python train.py --n_layer=16 --d_model=192 --n_experts=48 --experts_per_token=4 --d_expert=64 --d_shared_expert=128 --activation="gelu" --moe_layers=[1, 2, 3, 4, 5, 6, 7, 8, 9, 10, 11, 12, 13, 14, 15] --router_score="softmax" --normalize_top_k=false --routed_scale=1.0 --balance_loss=0.018 --balance_bias=false --shared_expert_gate=true --init_std_router=0.00693 --lr_router=0.000888 --vocab_size=32000 --norm="rmsnorm" --norm_eps=1e-06 --tie_embeddings=true --optimizer="muon_variant" --lr=0.0111 --beta1=0.9 --batch_tokens=32768 --seq_len=256 --train_tokens=203400000 --steps=6208 --dataset="wikipedia_en"
Below are experts of layer 5 (counted from 0) of a mixture-of-experts language model. Rows are named router (the router's row for the expert), up (a neuron's input weights, with its number) and show model dimensions 0-47. Each number is 128 + 24 x the weight over its row's rms, rounded and kept within 0 to 255. Numbers have three digits each.
Before each expert's rows: "comes after" lists some tokens at least twice as common just before its tokens as in all text. This comes from a sample of Wikipedia text that the model never trained on. Tokens count by the router's weight.

# expert 32
comes after: " in", " In", "In", " November", " September", " May"
router:094088158127143171103081115125139081158129151097137136139080160126101100170097085149107128089135109169099117151106134114110114149142137098125158
up0:154135091152135120100124078126078136157140150109158129128155139124077106131150140111106067149127153140114166116116121120135144162144126126120121
up1:103124127087138116097150115147117107145129101131114162105098145129097134143089132130160172132129168111092138166150105133167104120105124101172132
up2:121209121117134117124113122152159126134080101175126100121167124115122133126187131119093170152125111101135116137137108133108151136139147148123152
up3:165077130141119128113101111154171097127105111171093119105140160173161102125125128112156086111118157131113131121121101120153129166128139163142107
up4:123067098097119152179165155139144157168168176136115119149130106132120116140100092110134157129130137164141143102167118137135092106127116101149136
up5:100126141113158074136154132140117090138122090106100117090115118142125109149156121159147115132175094159156159118088169099097128193174116094118106
up6:126148141127094130140142141141104159115096159123113164153170113092098128108133151141134141177142151115083192128183130123102123150102126130128126
up7:092075153134117121147152101160148136152123122120108103088106146132125088127166075079123122114119148094124146134112080162092143151130093159085150
up8:179149119137125136078121146119136156114152121104124138111111127155141152135145090151114125148123148112125124115135144125134146124163144113140175
up9:134149130154168147169113110150128151121119114146135125114104112126127167123122098139104135139168168153154123153098122124138135115095100113144125
up10:129111133103126113101146130111184104111101121151091170135119094133117102111112134161135120114128146101124151112099100136138141131150121087105078
up11:134121100104119163132105079155143116149113127095158114158103143132131143166141101160150114119136147175133168167129135131133138117124145100171086
up12:099142125128135127101137118155116127113186133158162103111145107167107127116124162116152150108188129129125140102140093153124124092171138127129097
up13:120125171097140127116110117102090133145105122128121138140138100140131157123114089126143156109127093134162117114115125175104118128153106137140101
up14:094108141111147125140139154156086134126142126125126141137130130140062117133154114126157124111116174114144114109141141099052126140089115186142136
up15:120123106157146135122111164139129137134120138159135169104132176111126161125150124134110128103127143144178165091121124144117145153079126139161131
up16:116079132152158080165130152137120135137096151166115121104094101151130100130110102135148139160134131154124149143153149186135133118117149093160102
up17:094140143122118087164145134125144137131164169179145114151126129087141106117141087103122098154154144173166133141128092122089103150153119119144126
up18:178117162152134173092142181121155113134123152139092074112101124084142108117121115108127104140143115144100112115088135174156156128097118107127101
up19:102085131110135137105136136131129107125158107107175151160139134135125104138131140148119135087103099111086114129114156166109102083143124103117158
up20:143103097106108136150146142173128108129117143097146158101143174133089118071105115134104096098095149100101136081129135162161124137156132161090105
up21:122130111144057133088135155120108160132146152114111139111134138133145125100089101120128125111141105107158119135101134189142157148087083165116123
up22:116145129128168177165122142159122088087128109124136131169102152169141128158110056142162141126153154121133121135133125146123117136141090121166170
up23:159109151161118092142144125171147103151149143107127113112110142102121134140169115143159109107127176132151181130075121134123179145136155168169121
up24:173112137133126131153126144141114152139149186138140154129106125125098105111128146129134129177135096145180130100136171135130145108135121092153091
up25:138133143156153146148171139143105109086161105133120100134151148173129157097108153145132132169154120136116161098110098165096116131135100116150145
up26:091117111103171134136122154136127106133101123150110146131156133134152129109113131127124088133162119137129110136125130095109107079135094112179133
up27:120131122154175108153145152171113125130132149131168109111096151145131127106110112119129102130130122119070125155103149153134108138131164114154095
up28:123120138115109170127101137183098127097109130123120113088110142148099134131080116108131123154104151120145157156101130149111116124136098141118150
up29:128132134097109110171106121145140131112096148131154128112123116156114122133124111144124122096089157133099153097154108133152087126138109126142143
up30:115130149107180174086108132142125109139095136153094127119117157129132160166124110137113116134134146101137125147134118144134193177194147157109126
up31:114123152180108148135153179133121134127102147122074130103111149092157141170154138167148074120113136146134130157100097121109142116095096154131147
up32:165145146097133138127127089141133164124111139112141130127150155139129159087155156159144109110146113090146146127116108106108165132153087102162176
up33:111106119110114165110106138155121117126150149107132152111100134129154125114139125125143144115139127124112127122146133184103184184094088075141097
up34:106126118133155123114124142118126127097107177109059142186088146165107166139096100119104086143135124122125125115080129124122154147119135164109146
up35:116100110110116110128117131139112111157175135137125106134136138107134140130124101155105108161143131146124095120083128159152127099138106170169179
up36:118102102161124126119128103201143135093166139145154116134080103133116127131129124178124161143150111109136110070122156119117134124125102121153130
up37:139120121146120115097146144122145138164128108129065127117100151118113117106175121099127092182101125113111108108120157162173142079096170152114145
up38:120133117105131147118061168130115135142172144174091126121139128143167143132097159086107113095143180136110129109113128113161101141140128117159074
up39:153179155081143138118129059134134128116111133110131157126115117170138143118136147128120171141121066133113127144128087107127093132104141098139104
up40:100144123120089112162112111149132137119101102138143124172095195136102096101097101165125093147099117136141121103108147143109126144151137202107105
up41:129137106146130066107121118148095192113105145124114122148125124162113092110107130153124127154113132121144110116121149164115124140088132123111107
up42:122160112131152120127129140145112088099151097121099150131143168136109161115132100149089142107143145130082111142155097141129113119119162098125173
up43:110145123125137165129142131132114128090138126138141120121092096156107148091124156104121115128150131129173139113102142085124105137138137164152130
up44:141115116100187128098106147131123075116143121123183179116180127126155134114136111139117136135076141104190122130121162137126176121105152133109142
up45:095131100149089092091149107142118110161096109104122104124157155162103111165154148143116123150133156104114134143105156128101143143121114184153143
up46:142082136135104149134137121107137169131114147164080110122165135131152120141099148118141089129148146130132114102063114142113111129154146124159118
up47:125123182110157139124130096132135140161166108115135119139096142139137120121113122094120094137137126156062105158114134113152128108139094107122112
up48:124161122131128144114118151118096108113139113121145144151148145150125149115145144142120177122128139187136138199178142162113129094143140131160133
up49:088171106121111131187123163205095134073104126132119130119134107090160066131144140126064160149162141142186158118113124113093122108112143180084131
up50:107095116098152121136137118113126135123144161122111098115131158123144114094114126120159115123126166113114139119152109103129113153190174135137119
up51:175157077082156073151155110105143191164111093155112157130118133124132117134111160154140129127135102177190182128113141130087113091111138111109114
up52:128156167096147124108093107093135134110161141155156121143133153148134150112126161118130133075137105123118146122113136140145112109119103151095136
up53:107141161155106139163086127100132108159137113139142124074167089153091089153086141136153111123144139134142141127095148144146162163161143207133133
up54:123120150131147130162137140113162100134133138131141134095136102138097147152140126113151140097124117134091083156151120069107155111131110107149136
up55:127166132098142121101105099154101137126133135141161147133137126138131133143108112169086146112141159121118127145112106126141143120071164149113136
up56:139158139102130135140156159089151093116088162148147141126096126134139143104117131117145154098166137101151147143146141154143101110115095132128140
up57:146105138124119076168100111129100090128109130104109128143130143160164143118140088136076139115129122137142147122151138175111111120176179127123162
up58:122113118152134139088104144116160124102112117108132131086112124127154119147111073104077109114096147129117187142094113184163135167131159158119126
up59:153149095139166150123127136161148116128098116145150091107086156153103113114157158120120069109136158142106142148124184086118136153157156142123136
up60:099109158156169095099130122089174150162116132122123137103162122115121140148150152139131113108116119169103103098132142177114136125131140157140148
up61:128135170117135160167091100115133157112107150130133114108115130094134148106100158101110090107119139157105129127116133152105150156120146112117120
up62:107140133120087143113113150121128107089086148114059106084101136111149165151151101103116141130127135153165133103158097128152120134154153139130135
up63:144129108144116130127147085135101146131152125126138161157138132086093137106127135136130123139130131132139125170102117105134127103161152103125165

# expert 4
comes after: " of", " in", " a", " with", " to", " on"
router:157130108147162125152138150145122086157112137129132113119121143097168174142150096127118097113109188084121103100150149153122149113166123126111104
up0:112140100171187092147121105175149066135144126120105120144139160156139096134091110159100115082064143106164137130150110136106112104132148137132164
up1:147155130140108118137117094120130113142100148140114143132174167118147151145113133130139096091153166143116172127141115128090139134149145128113088
up2:119115115068128102177096149120087136164132118160130128123109117173149092120110128113161098100133142124147126131130093129132107098123102132100111
up3:144171124148088158174070083153102092123116080153122149123144166099123159145122157150144108127146095132139132141125147113108118133128143120121113
up4:140169155107123110102139149103088153194138129153136139121163120141158119150153066119097136119127173137126169111133108119156133134137157145136126
up5:156161140184149144139073131116134120146127068112137142155114117149161099131153103134115089112097119135102170127125113121125098106112107136136108
up6:144121104173124145133121136130131152157110152098162135091149147166126154076130121121095107157101136093091103130139122101127144131099140104147133
up7:110182117092081103112107144136170172139124109135170082149153197117163143146112128149121091112126107130159101130125173122131125125122144131127114
up8:128160110135092153097113144162111095154150153109140120146140127111130127147130131123116122141102157102111136132073109165144119168093105108141152
up9:091122126114118113106116107142115130133116122118101149123128084162090092117118159090110133098124135152126177129133170147167127137129159146164133
up10:158144165144148134118116144127174087137088156167115122109083174137157161161125139094123119136096151122122145091159179132131141121115116115062164
up11:133147116114098128106183128140156117115134136107107110137143138073080147097104097109108119126105159098170119173142129134143145106132138110154149
up12:142147151111133140148138122139159155131124124102166119104164143124142139117132120081185125105159127129124121127119123104123150173165149122143088
up13:116151156123148118108139122133124113129145134143121085176146131131111152165110134146100121147114145128195107161122094117128121135141145071114161
up14:111132149129104155062163104119143148149125131120125144135128113119122119104107161103122146146165177103156136125090148124119172108149094138076126
up15:115128081157083117158124140122105126115112138113141123124136112176166142139135180128106137120134142133097111143115110140129138094138134184101145
up16:116139152155130137137118161164136159103152128186141152132132151122147142138168144123139121126154098120125126120126155096130163068174105100158167
up17:133130105103085167134089127110153129144114130112092156139144131081128170146121155138116094142107134096108156157126145180151085128161133163140150
up18:099164117114129112154129104118112106135083135094149100098146145110143129125151128118146157107196150092161120151139107146123147113105087138142117
up19:148128073133168100100095123116139116143131145142110075173130160161167099142151144118113144137162189105147111167131174119118141171164115107129136
up20:158069132145143163127124091133159135136138079165149150147110132135175110133138084105086081109138081118143087114144147140123140122169117121147118
up21:111148113178138167159160189105106159083097108151128094107113091130087116121088111091151083123124149128149132113116136145155110102131104149142082
up22:147108137095091128122099110126101138116155073105127147126100134141104139086110100139116109129175170126103136118161070149116151143135131071111148
up23:119122146098157120109131079177128110128079102117124073154108131153129096150115123161101117108163163133133156130113144130138132128142131125116118
up24:121161151102103127178139132189126146133122160093129117129146158136120112125126116132124092088109158111117110124123127086132145158133145119168140
up25:160135137108116100101107119146171151120112130163093107109134124145129152117153161125132086137154138110109141051129126091126130168133098134146151
up26:140140094100122147147112163151142131115180109134129143108139114129181127148125093121119119129165161099173144097099126124114138134112118116157066
up27:135152114073121116102109157131137147140098118117171134159100137126140158156147147147133116163121090122152121139101148156157184113130144110160109
up28:098116155151101130116120137123170111111145096130091096128099115087084131131134134143127118088140134112100104132086169119113138095146148147159135
up29:089149143099107145158137101162132084178112096118113111147130157134119092132138121127162160080118127110124101130131166144099120183102125123162150
up30:093113150108136112145121092151143107142111131131101137136114134114070170082103142153115114143147120117083130103112098131136128162173115135085099
up31:133144129116176138148131108105130145131077112144121139135115138089159126129106149091121100158162144137127171157124121120124103150131164148129142
up32:125117139174118151149135154137113137136159124112067131117185164102181133085103090102112118144133132109106132145110149179131148099126125115105111
up33:115105160161105131110152077180112095118116125135098130121143144187137126144125122096154136131100084135096134108092118139091141150165128118145138
up34:056164148143145110149125142111127161117136094140150115116132126094126145103130142101158105112126086091128134132075140152150150144148141109129121
up35:146147119150149123084170163143124145095165114133113117097148125128128109077119157135128146134161158077116125127148099151150177125069145161132088
up36:094164111085109152158121143128154147142095149197118117111148082140105105121093175153136148142125110100121112133132093132127118114110111096153163
up37:137131132115177126151134127144098109093156108128164101082128157146091111115137115145128116128128149113140192112146119152164083155102137142172141
up38:093094113186147174138119101168157134126116099125149160123123102157081127129130143117118108099130161138171118159130119093153145129116109181138129
up39:118116128159106105139141103114114109125174122148106124084129108147144118153134124136158072102120173108119135114082105127167165166132132155135109
up40:124092147143115133151125144135152156174093104123142165140130166123110099144130172157106173111139120110101144120108118114147147120093106099089165
up41:126170142092111129088154079151132092126140088128157105113142109115124136112144178151152092114128143134132129154158082161137140128129164139139103
up42:099108139148124140132197142110148160095078142126106113120101091152164111083099129146137126131139065125127156105121088150123153094121144110165115
up43:129147124115118117129102141162127109131111138082145059123162147112113136141158102111154150127112165165118129125162141118118093153128119196143154
up44:120142149113128076143105140132135114153130143198132109134132158116120141114139208127087119106110126137110131159130147154095118143103147104127102
up45:099120121136098148146153097136146143164174133094092116130137139103130139171135134153135132097135093107120128165098128116168159124113119153058120
up46:184134112127170115136117111110147063107126126141138108123103136161151136087095117136104177149115121154151144120099146117142118112129127105125159
up47:109151104134132134154169130121160105104116162155144118154158164146149138098134131120104118109096077091081125166081123165158130138095154140082123
up48:152160126145171104136148128129094129097107149153126081099120109114149102126094123140159107122139127094188150120130105119095137105135123111098121
up49:143114110139122122106159188168106112115137179075123124132106106125119120171080126160120137165115163148150089115129115116164101159093146125108148
up50:180165110083120137123161109107128076082134115084110095094090127155123130126129105150113123161108139099168140135120185144161153141145111161158162
up51:142118136130167140129116090154087123114115112112150142155121114130146088122107120163106091109147138144110105150125125132144135149139116130135094
up52:103129089136140074117122101128110132119149119104084125143099097155116116149174124103157132134140145094117114173102138119119094103120086128112166
up53:111126127134098173142104161156121135137116123096106125098106056102159128176117081138146156108152120123110131125116106125160130114151108156147141
up54:143148147133129120152147191145121107136118140162118148092116143161157140106122098112154128129135123123128165111054088120124101151112140134104159
up55:132119107133083135103169105175084100138100146123082111091108149150138101152106138096143078115071138118134143089095160116137113136161113142135128
up56:140160119124119149118088090096128131133105103105147116131146131098156128174097084171134128134149146145126171075126123114128110145184141106146141
up57:092116159124137108144123143131146105150145153092155098119161104111116102104134181129108158110134183171127121114117119157120134119110145119109120
up58:114113102116099096137124156116075115161139154166140129109179168110141150116109109126155138121145083128146167107150088149140099076096127122136140
up59:120163102134158153134085136126097121145135128161135177140150153138169117156135103136131107109127172141123122098162132181126125127141135149142132
up60:147201115128123109110155160142106136153157075103143143132128145144081146178144151168145153111172139135161118102171109116129091096142148119149140
up61:158128134121121141130121153119125125152117117112148092141115141157112109156090071126116124103140143149125114103113093114162135144071125163138101
up62:167138142137168106119083114156133115159114116113149153084106139120134129105115137110085109107115137159115137113168105106124101118078113075153116
up63:106145129081152138132117171150161130142153112174102153148111104089120123161120127132118109120102121130111131134112145164117135128113147157166112

# expert 1
comes after: ",", ".", " and", " as", " was", " but"
router:096128126180140106146145120121076132103120115102158160167135124129168170102170066180098140127116128132139141143140115107098118188166118113134126
up0:082156106154172152093142108131118136112125162163132170135130140111138115123106118172099126112152105100128120127125136133168110169144137129155121
up1:139121114146131153142141119148149118085138159135137135117126132156133133131124128107140130122130061157057126150141107128152111144130127133172097
up2:138114117131179090131119143165122106128139139158143121122119140123160131095115135146122132106113169160142126185110165123102127118093157119141154
up3:115131133110154100099130134147136154147110124100111096129142144141082138128115172088126126129120157160085107118159163139135135128140146125093126
up4:153099196138144161106140110181096107119120116091155088167100099120196148123117176109148105107163143115112146120148127156124133145081106120098116
up5:108133100119167168094150119117150142113139123110124088130111094136138104105169097110128117113163095096123167133096159154116100146185090105119102
up6:152154096159080169148111150139115081104118100153096120162177126171157107140101110175114093088107131090124140215129143125130139118120109153141124
up7:122184112178157101105101158152138123089171156114185120076075124123155085133171101124109100172120138085126170101122088128111098122139144122151116
up8:144172137136130112108117122148134116149135073112125104126149179122143127172142101115109129119150159139115169152113123127094197127149114086129120
up9:140125098092172143172097185151146118116122163159110162133151127138118143108154095135134115139169141141114094156117093104131133104173129143127138
up10:107111141143166150111084108122114123146104124147147134097093159094090106132101140114088162107138133127093145111165142104190127099171173181130119
up11:169147121089115145119136125107120179110146148127106128116142132102084167136108117118138088125100148135114109126137160142166119136186116056147111
up12:122110129131125111144105163155155125136114143159106096118161144126138107126100107143174105116141146135085114100115174130118166131137133178157158
up13:138100136106122147106103143146144113116131103100169131114145141104132088144176103144092142104130132116123105142188129084125100113148149121152161
up14:101136105160163118072118128147108116125157146176136146154129130125129128114107175095109137153113135114151121102077110085166111117131108129119095
up15:147075129123160134156174131133075129132142112139109136120099151151181129115107126147140120123097147119143106137144134159116131126099115056150167
up16:121141097104145098133144124103094122127122128154136140096153158102150142114136124134104097152145164094175118155138139131111127113127110121121133
up17:082113140142146087064153134130133099087110084143096148113124103134087085123126153142135112120110140122171113173100077160122136156090146119115133
up18:138114098139177114112085154157097117087113126096108174095095131114138097104133105149129154099160174164144143115123129162093114144100093143140132
up19:123100118126168172130166118164092141105136130095112166111119144102152125126116121146126094110139146151097117165145176175123114133088119107129134
up20:094153147170142101114154113133126138113090171136106097102128125147122112141156113184100114122105148162128103142111088168128174140085132100093158
up21:167098142194133147140136141109145120159122123115127074111145091108174139074139102159115146136146161134110163120106099146121085115085098114126145
up22:155105123147134196118125131169081153146100173143123122116137148137106100130138130181155115106137100108096112098160140138120156138144137134098113
up23:119173112175132132114126121152101096118092151114088127114109121162149142144180168142135113116173114154105157065151114132130129090114107145128131
up24:179104142105131146131141094158100081101133093144123145097086177136126145094149126164139167085144161147181135176144138150089140107128142117112107
up25:144146125109158140150117156157117082183117128088070104071117087139194132142101151116163151111133193101116110133099166120169156174136156115125132
up26:152147154107136107114095125142118083154116110116121172143153128169135160151118073113126110113104133113064137178109183188147093140144091090132127
up27:104182108143145125181143130141131149153107156112161099134132113090107130133131119104131127122146146131123099130141153171174130092105125135125069
up28:100100133116162149116115123178146130117154139133149120137115036145122120146115100115126148115170134177103126164101166146156150152110152115110127
up29:148127128139108093118170144160130105131138124129118075157113141161173117114178137140106090106104170115162127156125125164151104098144115127120175
up30:100104138136103095168156159089189142135140123115145159099157138156177156158133166134077123122124134122107145111152104152113149121165155107135082
up31:166114105132134127115103129131126114143175129143124075116120160124133142144141154128116097143133150136143100127081128165111153129161093162182112
up32:119153153106085139088138139168155087098168105166120120112178132076162174160148144151099087123084138125123143126137107133085162092105144142092109
up33:091126087160154117142136145172151120166107157131169092139169143136164128108119079133110124104161130156133110141144144129136112116116169124132136
up34:126147162103144116108106122148147162146083145134164140138155135102112146118114079127135088107181106104155137107186118097106117077151140149144096
up35:125142156114139139139093125134159120099137124093122105140127149155138126106132115179130123169094132129156102137091082121130151084115123117122156
up36:162104173111161119153125162136124143144147095110053121122144132130120168130139144149104162085138142080159140128125145156109129116110127147134158
up37:136114157129163100116111124136106130115116102120160125100144098111109138075134125119107104134116135152133131120118147085155158102127112105128097
up38:164125124118150136143113152132127127136076122109123143088142148119128138180123119115111117124091121145145113160128153126130126142127144089077114
up39:095144121154162098128105120181117135150107112105102090150154119159118153099122099109129072111139153102134109148160152070123139138150140140129069
up40:115100139105176105150148139150128103110118097124120127144111081132115092133166151136122143108140124143167108148169163145106126118165108182110069
up41:145133137131138160111153137177110135120112099117129146156167148124092101119144123130095153127122153061134180130135108172118142148152115122091185
up42:105140128100152097121122083166122127125122119101126119158127120174126168130162091147123104135114146111135122141077130117122148103149115112103166
up43:131130098077120121139130111094142160167110166143091168136150122134127123120108140111157114171135113157115145099128157112157122101116078099129087
up44:141118095134113157186118110139137140102101165104159125172132113149126127160187141153160138088161150114147185139106130084146111109134147109154124
up45:115110103151116092124146132099119085120114124115103127116157105153102182140114137112115102203110145129111142137128116117128131090126135151155140
up46:146148105172175111138168100118138070154140074116078126122164168117109133088170131165105098176120092142166126153115126128113121100140122116122089
up47:112128106099110106135096124125091110151104104113132120119144109142138167132119131120172139097137148140172133137121151132112148147114186128165141
up48:158147091154117162125093115118142122131126107150155116122118167136092147154141157109115131106126129102106118147116138165135109123151129117136139
up49:129147073157125145141117130144132135091150141121100121140162142112093160102135158093152089149149169140098139126166141155152150127096087129107141
up50:102108145093122115152131127172115103153147129119091163187151157130084131125114177114131145123143127070119118136157162123123157138136141156124147
up51:134124121140140092094154141141155072114106081122155083101182119165134092093148133138092119155170107129123165145125072109133190137145121147145127
up52:118116130136132126099091109103155131126094129169141115107140121154144074123113157128135123099140070158125111115184133110108105113136108121122145
up53:128123123122117138111093118142151131115115138104110142102134078158103161134114154142151151124120171153166120116146089175100158100181102144160136
up54:106135136146127127173122148104166110137137155118152092140117129150138171140107142138180139132167148117153145116120092120094140125153137106154170
up55:110120169128138107103097106183111124121123097111134137089142132107143137107134093110165111131072141154149163122082125118148155116142168173156148
up56:143103155121095151138123128109139109105128141139121109160102092129114113146106109136165153156122107113132156150138136143125113101122100130159151
up57:139155078138159085184145172097127141121152141131124130115153124116073088138134118171149094107135133095165137095160125148136118129138101133110135
up58:119153117112141104142087154147139131110120131151141138127134109149144117075160122150128111142131066130140130119120128154131130152104165108126096
up59:131127100136109180116104113142129072137097106135130136144113134128130118096145087155140114111120146139115130166125182134172137138078082131157101
up60:151107170143149138118135097119161092092112136143112135094156162137124133142129159087110094126130108082115102092097120133120150135105118143167183
up61:099161103139127114142149132149073167128102100100120120173107143141131137136118109129182109115143145146139183136118141144132129130142134142135143
up62:171142116103141187134122126128108132101082140142137146109105131168108147138176137126120145155123140164100168152124063139149147143102153116181144
up63:123082121179114085109117124138132132142096137134118136146140088147118143123154110126137082140140125149094111167123130152155127068118080100098151